{"n_layer": 10, "n_experts": 12, "moe_layers": [1, 3, 5, 7, 9], "router_score": "sigmoid", "normalize_top_k": true, "shared_expert_gate": true, "n_kv_head": 4, "vocab_size": 2092, "init_std_o": 0.0}
Below are experts of layer 3 (counted from 0) of a mixture-of-experts language model. Rows are named router (the router's row for the expert), gate (a neuron's input weights, with its number), up (a neuron's input weights, with its number) and show model dimensions 0-255. Each number is 50 + 12 x the weight over its row's rms, rounded and kept within 0 to 99.
After each expert's rows: "mostly gets" lists some tokens that are sent to it at least half of the time. This comes from a sample of Wikipedia text that the model never trained on.

# expert 8
router:41 70 26 33 50 57 42 58 48 49 51 38 44 48 53 55 40 57 61 58 58 46 43 37 64 54 54 71 62 43 43 33 39 40 43 38 60 40 61 47 57 64 56 66 28 57 64 40 52 49 36 55 34 61 48 56 37 64 70 43 56 60 31 29 29 26 67 58 59 59 62 50 53 46 51 61 58 53 53 37 45 42 48 58 40 49 53 18 55 41 46 65 37 85 62 42 64 50 35 33 43 44 48 50 49 53 50 38 32 56 21 60 53 64 67 72 47 42 39 53 47 45 64 63 37 33 34 61 27 53 43 51 31 58 56 57 54 51 39 39 65 45 42 31 36 63 46 55 40 52 47 68 54 23 54 60 31 65 53 70 53 61 71 53 61 35 59 49 64 40 72 58 41 32 43 56 53 51 34 88 48 34 43 51 44 63 57 47 53 46 61 69 57 44 69 42 42 51 52 43 49 41 36 55 68 83 61 51 61 42 47 32 45 52 29 40 45 52 60 56 70 48 65 58 46 67 45 70 43 57 70 57 50 51 40 70 61 67 45 48 46 67 37 73 54 42 38 50 51 35 40 71 49 37 55 53
gate3:52 42 65 72 63 58 58 68 29 46 60 64 42 45 78 50 80 27 48 50 57 55 51 63 54 61 38 49 65 44 67 61 55 40 40 22 57 37 49 35 52 67 66 46 37 46 58 55 63 33 46 59 71 34 31 52 34 38 58 55 53 51 35 66 42 33 50 48 53 54 27 39 39 37 50 67 42 64 40 42 27 37 63 47 44 51 49 43 56 55 50 61 63 40 44 58 49 26 24 61 40 25 47 62 61 44 59 33 49 61 48 26 56 70 46 60 35 48 44 49 58 59 65 51 37 46 42 64 69 52 74 65 43 56 53 25 50 64 56 58 35 58 36 47 32 51 55 71 53 49 28 64 46 49 40 48 54 71 71 51 50 60 70 43 38 54 45 33 63 47 57 56 32 56 55 40 52 41 62 52 63 37 48 52 41 53 57 31 37 56 55 54 55 60 29 33 56 63 75 39 47 47 40 57 38 56 44 58 52 55 39 48 48 54 39 56 41 59 44 47 49 37 53 64 45 33 65 69 62 50 45 81 35 42 42 51 44 72 53 48 43 55 87 53 75 36 49 38 60 51 65 59 41 51 57 70
up3:56 53 63 39 53 47 51 41 43 34 25 37 58 43 58 45 55 50 31 58 51 29 40 50 34 56 65 54 41 50 60 54 57 39 56 48 40 49 66 63 41 57 36 63 44 49 58 42 41 56 52 55 69 59 37 72 57 74 51 58 54 36 30 59 44 55 55 14 60 24 62 52 38 46 24 52 61 61 62 50 38 50 57 55 52 23 65 51 73 72 52 63 58 27 53 47 55 51 43 44 18 60 54 25 67 42 36 60 60 68 39 54 42 47 39 56 51 48 51 46 64 69 63 36 66 47 28 42 53 59 49 55 66 33 47 74 40 49 59 53 43 46 62 56 56 56 54 52 68 53 46 36 43 38 69 36 76 59 28 43 39 71 54 47 22 54 55 28 67 58 48 70 58 36 45 33 21 58 56 49 64 55 61 42 32 42 42 34 39 63 29 41 49 48 47 42 47 57 40 21 58 68 58 44 44 67 39 56 56 40 70 65 57 32 34 59 46 55 52 63 58 52 41 61 47 54 32 60 58 41 52 40 36 56 45 64 66 65 57 48 45 52 49 51 31 48 65 38 49 56 68 43 50 48 72 53
mostly gets: "at", " of", " at", "ct", " in", " December"

# expert 3
router:41 46 38 37 55 68 05 57 59 57 69 43 52 30 47 53 49 49 63 54 49 51 42 43 45 29 29 47 47 64 54 42 60 51 40 34 38 53 41 35 54 60 41 49 37 52 55 63 67 36 45 38 50 53 48 53 33 53 58 57 29 38 42 57 53 38 38 44 65 64 41 41 56 51 41 54 38 45 27 39 54 65 53 37 51 50 65 60 37 52 72 57 62 44 35 45 57 57 51 54 49 53 68 41 55 24 40 47 29 56 45 68 53 34 42 67 26 66 45 50 55 48 57 41 59 53 47 45 68 66 68 62 56 51 39 60 44 62 51 43 49 33 53 63 53 22 57 53 35 40 61 61 64 59 53 34 44 65 66 42 59 44 54 62 23 66 56 56 52 56 41 45 59 56 63 56 66 74 32 34 46 68 33 39 40 40 27 62 34 54 35 41 38 52 51 55 59 52 35 24 28 65 45 45 62 57 56 69 65 35 48 64 42 34 57 49 56 56 45 50 41 51 61 52 57 35 69 26 58 37 39 52 57 42 35 39 32 51 73 51 55 18 73 59 60 76 53 64 73 29 51 45 43 38 57 58
gate3:29 54 52 37 58 69 59 81 55 73 49 51 35 52 52 61 71 28 55 55 44 38 34 74 59 40 59 37 56 47 56 58 36 54 48 48 23 62 42 43 59 52 36 43 45 51 65 66 45 63 42 56 60 58 49 52 53 55 46 36 74 29 51 60 51 55 48 58 40 67 48 49 40 66 54 59 68 45 53 45 30 76 58 54 54 60 63 44 48 24 81 55 43 24 42 63 60 48 53 66 48 62 60 45 51 48 55 59 52 52 53 37 68 39 31 43 48 62 36 40 59 70 45 46 59 45 38 66 51 57 52 43 47 45 47 42 36 46 59 35 60 48 39 63 52 28 32 47 37 62 43 50 58 29 55 46 46 61 55 57 68 45 51 24 36 47 48 30 59 34 86 37 40 39 51 39 51 66 50 42 26 44 41 45 35 14 62 63 54 43 65 61 69 48 52 62 36 27 43 56 74 51 60 67 52 68 66 55 59 38 36 56 56 75 62 27 58 49 42 53 38 34 36 51 39 63 42 48 35 54 67 50 52 49 56 51 49 44 48 62 65 61 43 34 28 48 54 41 47 33 58 42 61 62 46 55
up3:42 48 38 73 53 35 29 36 53 65 48 49 50 38 46 55 28 50 41 37 46 38 43 24 42 46 62 48 70 55 51 71 62 54 51 54 63 56 43 53 46 41 55 33 52 50 25 46 51 43 48 37 48 63 21 53 51 37 70 74 59 56 49 37 52 65 28 54 35 50 54 53 38 60 55 47 57 60 51 57 28 67 48 73 46 81 36 41 64 54 32 35 82 33 28 60 57 62 54 48 43 48 43 38 55 47 35 55 67 44 62 52 48 65 58 43 56 48 50 47 48 42 77 52 59 51 36 60 50 51 51 53 52 50 65 70 56 23 43 46 43 35 43 39 50 54 63 46 36 34 43 74 41 50 43 74 51 52 52 40 52 52 54 45 45 41 52 58 61 60 55 75 51 35 65 44 65 44 57 44 70 42 53 61 48 47 55 59 39 25 39 38 68 47 30 57 45 48 42 56 43 57 64 41 68 45 51 37 52 59 71 39 76 41 29 38 50 14 42 65 59 58 41 47 39 67 27 41 46 47 52 58 28 31 38 41 50 73 60 46 39 44 58 74 49 40 45 52 69 44 60 38 62 74 41 39
mostly gets: " |", "|", "v", " cont", "|---|---|---|---", " ent"

# expert 10
router:40 48 41 46 71 41 46 63 41 56 48 60 57 61 59 60 46 55 53 53 49 60 47 47 40 58 68 45 31 53 49 49 38 46 50 52 51 49 61 37 53 35 49 68 44 57 49 46 44 47 48 64 50 54 50 42 64 48 50 52 50 66 39 55 58 38 74 44 57 40 57 93 63 56 66 15 63 49 64 56 50 19 79 65 41 53 69 49 38 70 53 53 71 36 58 67 45 47 44 48 60 34 62 50 68 48 45 62 71 54 42 61 53 46 28 42 38 44 63 39 64 52 55 26 60 55 58 39 40 67 52 57 41 45 50 41 32 38 54 27 53 35 54 51 61 24 29 36 46 56 51 52 40 36 63 49 33 73 61 58 57 48 36 25 56 39 57 62 56 46 44 62 50 53 50 63 35 52 47 34 57 61 39 30 54 92 49 54 43 39 38 53 63 55 62 53 48 50 61 47 55 56 51 60 56 41 38 42 37 59 58 76 55 72 36 29 53 55 30 26 26 46 44 58 33 38 30 53 54 63 49 65 33 67 61 45 52 49 29 64 54 66 40 45 52 40 39 38 48 51 68 68 49 59 37 30
gate26:51 54 65 36 56 50 46 38 51 63 75 66 42 53 32 42 57 37 60 65 52 37 28 46 40 52 50 47 44 55 63 57 60 50 42 55 53 56 63 41 59 44 70 50 64 57 50 62 31 38 51 55 26 52 37 76 60 37 54 42 61 55 35 52 63 46 29 49 51 65 54 53 53 49 71 38 50 31 65 60 50 49 30 50 43 53 55 40 22 47 87 69 52 61 55 50 26 49 37 60 44 70 52 54 48 54 72 53 63 32 47 35 57 41 50 60 56 41 34 42 44 54 50 50 33 31 44 43 45 61 54 36 55 53 36 47 46 48 62 39 68 55 49 64 58 48 56 61 29 51 49 65 56 62 42 40 54 64 42 22 80 57 48 24 72 42 43 58 48 61 54 78 38 54 42 61 50 49 65 39 42 69 30 39 42 52 60 32 52 50 49 34 76 67 43 63 43 33 68 52 53 60 76 59 48 56 54 65 42 68 52 46 56 72 22 59 49 51 49 39 36 32 47 50 51 33 48 68 59 34 42 51 55 69 22 24 60 61 50 44 41 50 35 58 37 45 44 58 28 47 57 58 49 52 27 53
up26:34 55 41 47 45 45 60 66 50 55 43 67 37 47 56 28 49 66 50 54 45 40 57 74 46 48 63 39 38 32 49 40 63 35 41 63 66 44 49 73 49 34 47 38 59 69 56 66 52 45 60 47 64 31 46 61 53 70 59 48 50 63 52 63 53 27 19 49 59 35 22 41 65 35 53 39 69 56 42 24 44 47 66 52 63 49 43 57 57 49 68 23 40 66 47 68 54 41 52 49 46 50 73 49 37 53 49 55 67 39 47 42 42 55 51 55 67 19 48 59 43 67 37 57 23 38 57 29 48 46 35 23 45 06 47 54 39 46 65 44 43 52 64 42 59 45 54 74 55 49 50 71 49 47 42 58 47 29 72 52 43 60 41 49 56 50 52 27 52 41 57 63 58 56 53 52 58 70 42 44 57 40 54 55 47 23 48 38 31 45 52 57 50 31 40 75 42 40 61 62 42 49 39 58 46 41 45 27 43 51 61 44 43 55 39 52 56 52 50 44 49 54 65 36 40 43 56 53 37 47 55 59 52 31 47 32 58 64 23 33 57 63 40 59 62 60 49 57 46 50 72 39 50 36 21 47
mostly gets: "\n", " 4", " 0", " was", " 6", " 1"

# expert 0
router:51 45 55 47 48 31 37 46 44 62 61 40 57 42 42 36 48 41 31 35 44 54 43 66 51 62 51 41 45 44 35 70 52 72 57 61 52 52 50 44 44 50 58 48 61 62 58 61 54 65 50 12 45 32 40 38 51 35 42 21 42 42 54 47 41 73 31 34 39 51 68 43 50 74 49 44 39 37 42 66 62 46 36 33 43 60 40 47 62 38 60 68 34 40 50 35 30 55 43 65 43 52 39 56 70 41 59 56 46 45 67 28 55 52 31 71 51 45 39 40 35 61 49 60 61 64 52 38 46 45 65 61 44 61 49 53 58 59 65 70 52 46 29 56 50 35 61 62 47 49 56 34 32 46 67 59 65 40 51 42 56 44 48 58 41 19 60 36 49 51 53 48 57 47 56 39 21 55 76 48 68 25 53 58 60 34 49 50 65 41 41 53 64 72 53 50 62 57 39 53 38 38 53 44 53 42 34 79 56 59 42 49 66 48 37 55 68 55 26 55 39 68 41 63 35 53 50 69 49 63 57 45 44 45 46 27 64 41 48 60 64 75 72 25 55 27 63 61 72 68 54 44 48 62 40 49
gate3:41 38 25 40 33 46 53 58 61 40 40 47 46 50 40 44 61 45 53 60 68 36 42 45 56 69 52 57 42 41 45 36 49 48 61 73 53 49 11 36 49 70 54 46 62 54 53 52 49 51 46 46 48 55 63 50 38 57 37 45 35 57 47 46 39 59 47 42 39 62 60 39 27 52 33 56 48 53 39 61 41 47 63 43 35 45 64 39 63 48 68 64 46 41 46 56 50 84 67 38 66 47 40 53 60 28 43 39 57 23 41 41 50 53 44 57 51 63 59 52 49 56 58 81 40 35 57 47 54 24 51 39 51 44 41 51 43 47 71 63 36 71 66 51 62 50 34 44 52 19 50 53 45 56 67 59 50 30 62 55 50 33 35 45 35 38 62 45 56 52 28 33 52 61 41 66 59 61 38 41 58 42 71 54 66 36 67 45 76 62 31 65 62 35 57 55 41 43 57 24 52 50 44 47 39 65 43 59 59 57 54 53 46 39 47 37 63 54 49 56 56 32 33 64 29 46 65 85 52 56 49 52 64 60 56 42 60 46 51 55 30 50 63 46 57 26 75 35 49 43 44 37 26 78 32 65
up3:69 34 63 39 59 58 49 50 47 50 40 65 53 57 74 36 31 47 35 56 51 67 49 54 61 30 33 38 60 64 59 36 58 37 49 43 39 63 63 51 35 44 54 50 67 34 37 38 65 56 62 50 44 60 61 55 51 37 61 50 46 34 45 53 48 50 71 44 53 55 54 36 34 70 56 59 47 61 62 44 64 73 65 55 61 44 36 58 56 63 53 60 61 48 71 52 51 80 28 71 41 69 46 58 35 82 63 32 45 56 76 50 48 47 56 55 58 52 30 32 41 51 67 25 57 50 61 58 30 39 61 66 38 41 54 48 56 40 49 45 33 70 44 36 52 55 57 50 55 56 45 40 81 51 42 32 65 43 44 54 40 54 49 24 44 37 38 55 46 36 51 54 53 56 39 63 56 52 71 50 57 66 43 34 54 38 49 72 65 47 46 63 36 58 71 71 68 44 57 41 47 46 56 71 58 62 53 51 58 55 56 73 31 60 46 57 64 50 65 68 64 54 25 43 48 44 49 66 55 56 51 42 60 49 34 50 60 65 35 39 24 48 40 21 45 46 31 45 44 65 21 53 36 48 37 50
mostly gets: " and", " the", " to", " as", " with", " by"

# expert 7
router:31 55 38 67 53 55 62 52 65 56 52 45 63 35 48 76 39 59 59 24 77 67 61 47 60 58 35 30 51 63 44 53 71 71 44 52 53 50 45 57 74 30 39 57 58 63 46 53 64 57 71 51 45 64 50 35 29 48 40 50 53 35 52 75 61 37 44 48 39 57 47 53 77 21 53 52 65 37 61 28 54 55 43 38 36 45 35 61 36 61 48 37 52 37 79 31 56 44 53 48 63 70 60 55 63 60 65 56 61 46 63 34 44 49 48 32 41 45 45 29 61 45 52 43 50 68 58 41 45 50 46 37 58 36 60 28 66 49 58 53 31 45 45 28 52 38 61 70 34 53 62 48 59 59 57 43 55 39 72 64 51 60 37 50 51 71 41 64 38 47 72 28 61 44 30 41 54 51 51 31 52 45 57 58 52 40 33 62 55 74 46 49 48 54 25 50 58 56 56 55 54 53 46 39 58 36 57 61 37 36 60 45 79 63 48 64 33 41 52 65 32 56 38 49 53 53 58 64 47 55 39 29 57 43 64 54 64 61 49 38 36 52 55 34 34 48 32 29 58 69 40 41 56 61 45 55
gate1:53 73 67 42 38 30 52 60 59 47 65 54 33 58 69 38 49 50 39 33 50 34 51 70 43 63 46 41 45 51 55 60 58 60 62 50 65 68 44 44 63 47 62 64 48 49 38 42 50 37 60 60 56 58 58 46 42 54 49 65 64 42 54 68 63 38 68 34 41 74 38 37 42 43 45 49 58 45 74 78 52 84 48 30 37 33 53 66 35 57 61 44 39 40 57 45 42 50 59 50 57 50 54 59 70 51 55 42 55 20 68 65 58 50 64 58 54 46 49 40 59 51 63 63 34 56 60 56 36 44 68 53 45 23 66 34 63 38 54 30 53 43 61 35 58 56 66 22 44 38 43 45 60 29 53 70 69 39 70 54 45 76 56 51 47 51 35 56 42 59 50 52 29 43 32 68 53 54 33 61 35 52 44 44 53 45 49 30 41 53 50 46 44 47 47 30 53 63 62 35 31 72 49 57 54 42 32 42 60 43 48 57 59 56 50 61 31 38 80 60 51 38 43 46 63 56 44 55 41 44 56 29 52 30 55 58 64 66 56 65 31 52 36 62 57 34 40 52 48 46 45 34 50 87 59 64
up1:54 57 55 58 59 62 51 41 56 47 43 57 42 83 45 59 55 46 47 33 44 74 55 60 32 47 35 56 57 44 43 68 47 67 53 38 50 42 72 59 37 32 14 54 44 59 62 46 39 31 43 53 46 39 39 38 27 53 55 45 44 44 61 57 37 59 41 30 51 60 55 49 58 60 42 46 42 56 38 43 52 61 41 51 66 45 55 67 35 58 42 74 52 60 22 28 39 51 49 44 63 59 66 37 46 60 42 55 49 40 41 75 65 46 56 26 51 62 60 80 51 43 57 60 63 55 62 54 35 52 41 63 44 64 58 67 49 58 40 42 33 39 47 37 49 20 26 50 41 54 46 64 41 46 51 70 40 51 39 59 34 56 58 63 54 50 65 51 41 41 40 55 59 53 52 42 53 51 50 39 54 63 46 70 72 41 50 33 50 52 32 72 36 55 40 66 70 46 41 59 57 40 46 45 40 51 46 56 52 78 45 44 39 56 41 74 51 67 82 51 59 57 27 56 59 37 41 57 37 58 57 39 56 41 86 78 30 58 46 33 32 48 46 48 66 50 44 43 47 29 67 51 26 55 55 59
mostly gets: " D", " O", "ud", " Sh", " Al", " U"

# expert 4
router:61 44 57 57 55 59 54 44 49 32 53 42 44 58 53 52 53 51 65 57 44 46 35 46 30 55 48 45 48 36 37 73 59 35 67 58 49 47 77 74 61 50 59 53 58 33 41 62 42 52 57 50 61 48 38 59 44 14 25 56 36 41 74 61 47 67 61 42 39 26 56 59 43 52 55 53 47 63 65 55 52 51 48 73 41 49 55 56 41 72 39 30 57 36 25 40 42 40 52 71 58 64 51 45 50 59 48 57 46 50 49 55 59 43 60 23 47 43 72 37 55 52 57 47 51 72 61 51 19 41 41 58 53 44 57 50 37 41 51 63 56 41 60 31 54 64 44 36 70 58 64 56 38 45 49 45 74 50 33 42 60 50 64 64 48 50 36 42 45 60 48 42 66 27 47 59 38 43 59 46 49 33 69 55 51 69 54 59 42 42 45 45 44 45 58 52 63 38 38 54 60 60 47 67 59 49 64 69 20 72 38 52 31 50 58 66 38 29 85 44 68 42 62 50 38 71 59 40 35 43 68 77 55 47 49 33 45 28 49 56 72 36 62 47 69 66 49 59 39 56 44 52 50 26 36 40
gate2:69 72 65 35 76 43 66 61 62 66 69 60 62 46 47 44 60 70 33 55 51 67 71 50 53 51 61 56 52 50 41 60 54 54 50 45 41 50 50 52 68 42 41 39 52 31 39 46 71 52 59 45 60 52 53 47 43 41 64 65 54 42 36 36 53 72 53 42 47 46 44 54 67 46 57 43 11 43 55 49 53 55 50 50 57 60 53 53 64 58 74 47 65 47 26 43 70 54 39 49 63 56 66 60 29 71 60 62 59 42 41 32 48 63 84 68 54 51 59 47 44 28 39 68 32 51 36 52 35 26 61 59 44 58 43 60 57 30 31 51 39 46 41 40 71 73 54 53 58 66 43 43 48 41 44 37 45 67 65 39 62 64 47 56 51 44 62 63 42 62 64 56 44 36 57 51 42 45 47 32 47 61 60 42 22 64 58 53 53 49 52 43 44 40 67 59 50 54 29 52 45 51 53 53 55 44 73 72 52 63 53 33 44 60 61 41 62 45 77 34 71 67 70 38 41 53 45 49 52 45 50 49 57 46 45 33 56 29 55 45 91 29 39 41 38 43 64 53 43 56 73 67 58 54 51 51
up2:43 49 57 52 40 61 60 38 63 34 57 60 67 71 48 52 46 74 42 66 24 51 49 48 59 40 50 64 47 55 58 48 38 55 59 53 63 39 45 33 58 61 53 50 54 67 23 53 41 61 71 63 56 53 71 65 56 51 27 42 70 54 29 47 37 62 65 68 52 38 64 53 57 32 52 30 53 43 61 52 41 55 56 72 53 41 48 74 56 66 69 43 64 42 69 69 35 39 61 40 37 53 48 50 56 53 81 41 47 39 43 37 65 53 44 62 50 47 46 21 36 48 53 43 61 49 66 34 49 38 47 33 66 52 34 76 56 63 46 59 46 43 49 39 33 63 54 35 51 38 40 62 44 58 49 48 55 24 37 64 57 79 62 39 36 81 33 41 55 58 52 67 53 53 70 43 67 35 55 67 57 35 38 39 40 38 26 48 47 37 40 45 46 53 50 35 49 46 46 37 49 52 53 59 32 52 58 31 37 68 61 41 46 42 58 38 46 67 47 64 62 47 16 38 34 60 46 52 27 48 56 70 48 66 39 57 51 56 56 49 70 45 55 46 63 58 48 65 35 54 53 46 43 46 70 57
mostly gets: "am", ".", " l", "s.", "es.", ")."

# expert 11
router:61 42 31 63 50 40 67 45 37 66 45 60 62 53 73 83 60 50 68 52 56 40 59 42 57 62 53 50 42 47 80 39 48 56 61 64 40 47 50 50 40 51 52 69 43 37 27 37 50 65 71 57 40 34 46 42 47 55 46 61 30 63 42 58 80 51 47 57 63 62 31 67 40 45 51 32 51 48 59 67 41 54 64 52 44 48 51 46 42 43 48 60 86 73 33 51 77 40 49 41 36 57 68 42 40 52 66 67 50 59 64 44 46 56 33 32 39 38 41 33 65 29 54 46 58 61 55 52 29 32 59 60 40 48 28 45 47 52 45 42 32 56 41 52 58 41 39 48 57 48 43 51 56 28 57 62 19 53 49 44 47 64 16 43 47 54 59 49 25 30 62 36 51 46 41 46 62 41 44 41 28 45 65 54 23 53 33 54 28 40 38 60 59 47 46 52 73 39 33 57 60 64 38 44 42 42 44 22 57 51 65 57 43 45 56 39 49 37 44 67 48 59 49 53 33 68 67 42 59 68 53 53 58 45 56 46 60 39 42 41 68 50 62 42 35 52 28 42 55 48 41 63 49 60 49 38
gate1:49 40 49 65 49 40 55 50 29 47 49 62 55 51 74 25 55 51 41 48 58 53 45 55 58 53 47 52 58 56 42 39 48 52 68 42 30 54 39 60 55 43 32 61 60 55 42 49 75 70 49 58 73 60 41 29 41 45 45 50 60 42 84 47 60 42 62 34 51 75 38 71 39 69 25 53 57 31 46 36 52 54 54 47 61 51 58 37 50 81 47 54 71 42 64 52 59 39 48 57 45 48 60 58 79 41 31 15 38 43 59 50 54 48 50 38 48 39 64 49 40 41 61 73 59 56 40 66 67 50 62 47 47 46 42 54 54 60 39 55 48 53 58 64 64 54 62 46 76 54 47 62 54 61 19 45 40 50 40 42 36 33 44 44 56 30 24 58 28 30 70 51 33 37 49 51 50 65 55 63 43 57 58 67 66 47 35 63 49 45 39 39 41 69 44 53 54 51 46 69 68 64 45 42 43 12 66 43 59 54 33 38 51 62 68 55 37 37 68 66 48 62 63 51 63 45 54 66 54 50 52 46 46 52 34 54 39 29 64 45 60 56 28 49 49 29 43 62 51 57 41 59 68 39 45 49
up1:56 31 81 47 62 44 32 34 45 40 48 61 55 56 53 41 20 58 34 45 56 47 48 26 55 59 63 62 34 50 62 45 55 38 37 46 24 54 32 37 58 43 49 47 53 57 46 36 60 57 52 36 41 65 49 45 51 51 46 69 31 49 63 34 57 32 43 37 38 33 57 54 66 40 49 57 37 50 56 54 51 65 33 37 67 61 16 56 71 52 36 42 41 51 49 58 77 32 47 44 38 57 36 61 46 46 26 57 58 24 64 49 42 66 35 56 61 64 69 34 42 59 45 75 39 66 43 38 64 64 31 40 65 37 47 48 54 64 47 56 60 66 53 40 37 71 46 45 40 56 50 36 38 54 40 40 61 39 55 66 54 41 27 54 31 56 38 60 52 62 49 42 53 47 49 53 21 49 42 49 31 24 60 42 59 64 57 45 55 58 58 25 55 47 53 61 48 46 47 42 39 66 50 39 66 38 47 44 46 55 72 43 51 39 69 56 33 51 58 66 48 73 55 61 51 34 49 45 40 42 61 51 53 61 47 54 45 76 19 42 61 56 36 49 62 40 74 52 70 45 43 39 63 61 44 44
mostly gets: " 10", " 17", " Soc", " company", " 22", " 11"

# expert 5
router:42 53 46 38 21 33 76 29 58 69 27 58 53 45 52 44 68 37 37 48 53 31 55 37 55 61 37 74 43 56 57 52 43 29 66 49 59 53 46 57 52 71 67 56 74 61 57 15 67 54 47 58 66 48 65 50 60 71 36 55 60 57 54 57 51 63 51 53 74 46 46 47 41 52 43 67 53 38 56 61 69 38 74 33 37 46 44 52 49 72 48 64 48 52 59 76 49 67 48 49 30 55 63 62 56 62 70 52 65 47 54 50 60 59 57 44 46 39 68 50 68 44 28 71 35 34 56 55 51 49 43 46 32 51 36 41 55 63 53 68 26 67 53 54 61 47 46 46 40 41 57 40 31 35 58 52 53 34 32 54 73 46 55 48 62 59 43 50 73 47 52 53 56 64 71 52 40 40 55 57 57 25 43 62 36 45 64 58 64 38 61 49 53 39 55 57 54 64 51 46 62 50 50 57 43 68 59 51 71 31 55 67 65 44 46 50 41 62 36 53 11 31 33 55 29 45 38 51 38 51 43 35 41 50 44 38 48 39 30 66 56 60 56 55 72 58 50 44 36 43 60 46 57 46 44 51
gate4:34 54 50 52 58 56 65 74 49 53 33 37 64 33 44 39 51 68 48 69 55 49 65 75 56 48 56 40 68 37 87 67 49 53 47 53 39 44 31 54 51 62 63 55 50 47 65 50 46 33 61 48 57 47 60 30 50 68 42 52 60 32 63 52 56 44 48 47 60 52 41 35 63 43 49 54 65 36 59 44 52 53 37 42 44 50 46 55 52 64 47 32 75 50 34 58 48 40 47 51 56 34 54 40 40 62 69 40 67 36 69 66 70 38 41 58 55 43 51 46 83 50 22 53 14 50 50 61 52 49 69 41 54 43 46 54 65 60 57 48 46 70 72 59 45 48 40 54 48 52 34 60 47 68 44 56 47 51 35 52 72 59 55 60 55 45 56 39 34 36 51 78 59 56 45 55 49 49 62 49 51 28 45 47 48 51 44 52 52 28 35 37 43 37 44 57 41 54 58 53 36 43 45 56 34 81 42 63 70 43 68 61 61 57 44 66 66 68 60 26 36 27 43 38 35 48 42 56 34 79 34 40 34 54 33 42 37 54 43 61 79 50 61 51 59 43 59 38 58 61 51 30 55 38 37 33
up4:70 53 46 62 61 52 56 55 47 49 46 42 64 45 53 44 50 60 57 63 58 70 65 23 67 49 35 57 60 53 41 50 52 43 37 51 46 44 45 48 60 35 74 55 44 79 43 56 53 48 45 62 63 52 40 66 63 61 43 54 31 68 59 56 32 46 42 52 48 26 57 62 46 57 74 43 51 59 64 55 30 26 52 76 51 60 53 68 37 52 61 38 36 58 40 77 50 41 48 38 50 40 51 47 50 61 35 25 57 47 32 62 41 59 57 61 51 54 47 35 43 40 51 59 35 50 46 33 69 69 40 52 45 47 57 54 37 47 42 54 31 32 47 45 45 40 66 39 48 62 54 48 72 74 67 38 59 41 24 41 48 14 59 47 33 54 45 66 51 51 44 37 49 46 41 43 56 37 59 51 55 36 35 66 57 54 53 41 48 42 75 25 44 37 28 86 48 61 45 53 30 43 48 67 36 66 38 49 54 28 51 58 56 36 35 63 73 60 40 50 33 47 46 57 58 65 43 57 67 37 46 42 52 56 37 34 55 53 55 30 64 72 41 48 53 63 63 61 53 62 28 52 62 65 67 34
mostly gets: " S", " P", " F", " Mar", " New", " Le"

# expert 1
router:57 73 49 59 32 64 65 48 58 46 38 48 38 48 57 20 66 47 49 61 38 56 52 53 61 69 81 38 57 70 65 34 54 60 47 41 49 35 49 42 54 52 49 52 53 44 59 48 41 74 41 53 36 48 52 49 53 58 59 50 59 55 60 47 78 61 56 38 46 60 57 53 56 47 43 31 41 64 44 46 69 77 66 67 78 64 58 41 46 60 37 43 45 32 25 63 62 51 58 37 70 38 41 45 36 53 26 63 40 55 63 47 43 26 69 60 47 56 53 54 63 41 53 34 58 33 32 32 57 69 45 32 38 60 57 45 46 52 56 42 58 52 35 66 55 55 42 44 56 57 58 57 51 51 40 48 40 54 63 36 35 36 55 65 63 71 53 56 63 50 68 69 46 63 72 31 68 43 41 55 66 57 47 44 68 72 58 29 64 49 44 53 47 36 54 29 43 62 42 67 57 50 75 50 26 59 68 67 37 50 63 59 66 37 45 50 37 44 51 35 54 46 35 34 66 62 58 56 57 43 29 60 42 66 59 61 54 55 42 65 27 37 51 39 48 19 49 56 42 58 59 50 59 60 67 37
gate4:59 47 43 62 30 29 55 50 54 71 45 63 83 50 48 41 58 74 68 31 75 51 39 46 64 37 49 52 68 52 41 60 56 62 57 60 62 45 60 49 42 44 61 31 41 48 55 73 36 45 45 42 56 38 50 55 67 51 59 69 73 37 55 31 48 86 74 59 46 48 61 40 52 52 63 40 59 81 40 30 41 64 48 62 52 41 24 55 43 59 32 31 38 70 61 49 52 46 69 73 55 49 45 43 59 57 38 56 33 49 51 54 45 65 44 58 64 65 72 45 47 59 49 36 63 28 48 37 52 45 56 48 59 33 51 55 26 69 64 54 58 27 44 46 46 52 19 56 55 42 57 54 58 53 57 71 65 41 48 42 55 41 37 63 29 51 51 59 50 51 42 41 38 56 57 66 49 53 54 45 63 73 43 40 58 48 40 41 61 70 56 49 54 64 68 59 40 46 53 32 59 46 50 66 60 47 51 64 66 52 61 75 79 35 32 49 64 33 54 38 49 37 50 70 51 54 28 50 57 47 57 41 53 49 64 50 46 40 52 52 52 35 40 54 43 25 34 40 48 46 61 68 43 50 55 65
up4:31 48 44 48 38 47 29 42 43 72 53 32 56 21 36 56 67 70 55 12 36 66 41 40 68 46 49 43 58 59 59 35 64 55 44 54 30 60 52 47 45 41 45 45 59 51 57 56 57 38 58 54 61 44 62 57 53 63 32 50 56 38 47 47 61 59 56 39 53 70 64 66 49 76 22 72 29 41 57 40 48 48 48 43 34 32 67 37 46 29 43 33 75 59 64 55 42 58 53 37 24 53 53 35 52 34 36 69 42 29 59 50 38 62 53 40 70 42 44 35 59 56 45 45 57 46 51 53 44 50 37 28 52 43 57 46 61 51 44 50 34 47 54 53 46 57 59 38 52 69 78 53 40 49 46 59 53 43 55 63 60 35 44 51 30 39 55 27 70 53 57 46 67 51 43 59 59 53 58 49 61 57 55 56 59 42 71 50 33 65 48 40 58 41 48 38 68 56 48 73 58 29 22 48 54 51 35 45 44 40 47 39 62 36 54 53 41 18 24 40 59 55 55 67 53 24 51 52 61 51 36 60 59 39 37 58 41 44 29 55 16 54 63 43 51 39 48 62 56 44 47 70 48 45 45 67
mostly gets: ",", "3", ")", "in", "5", "a"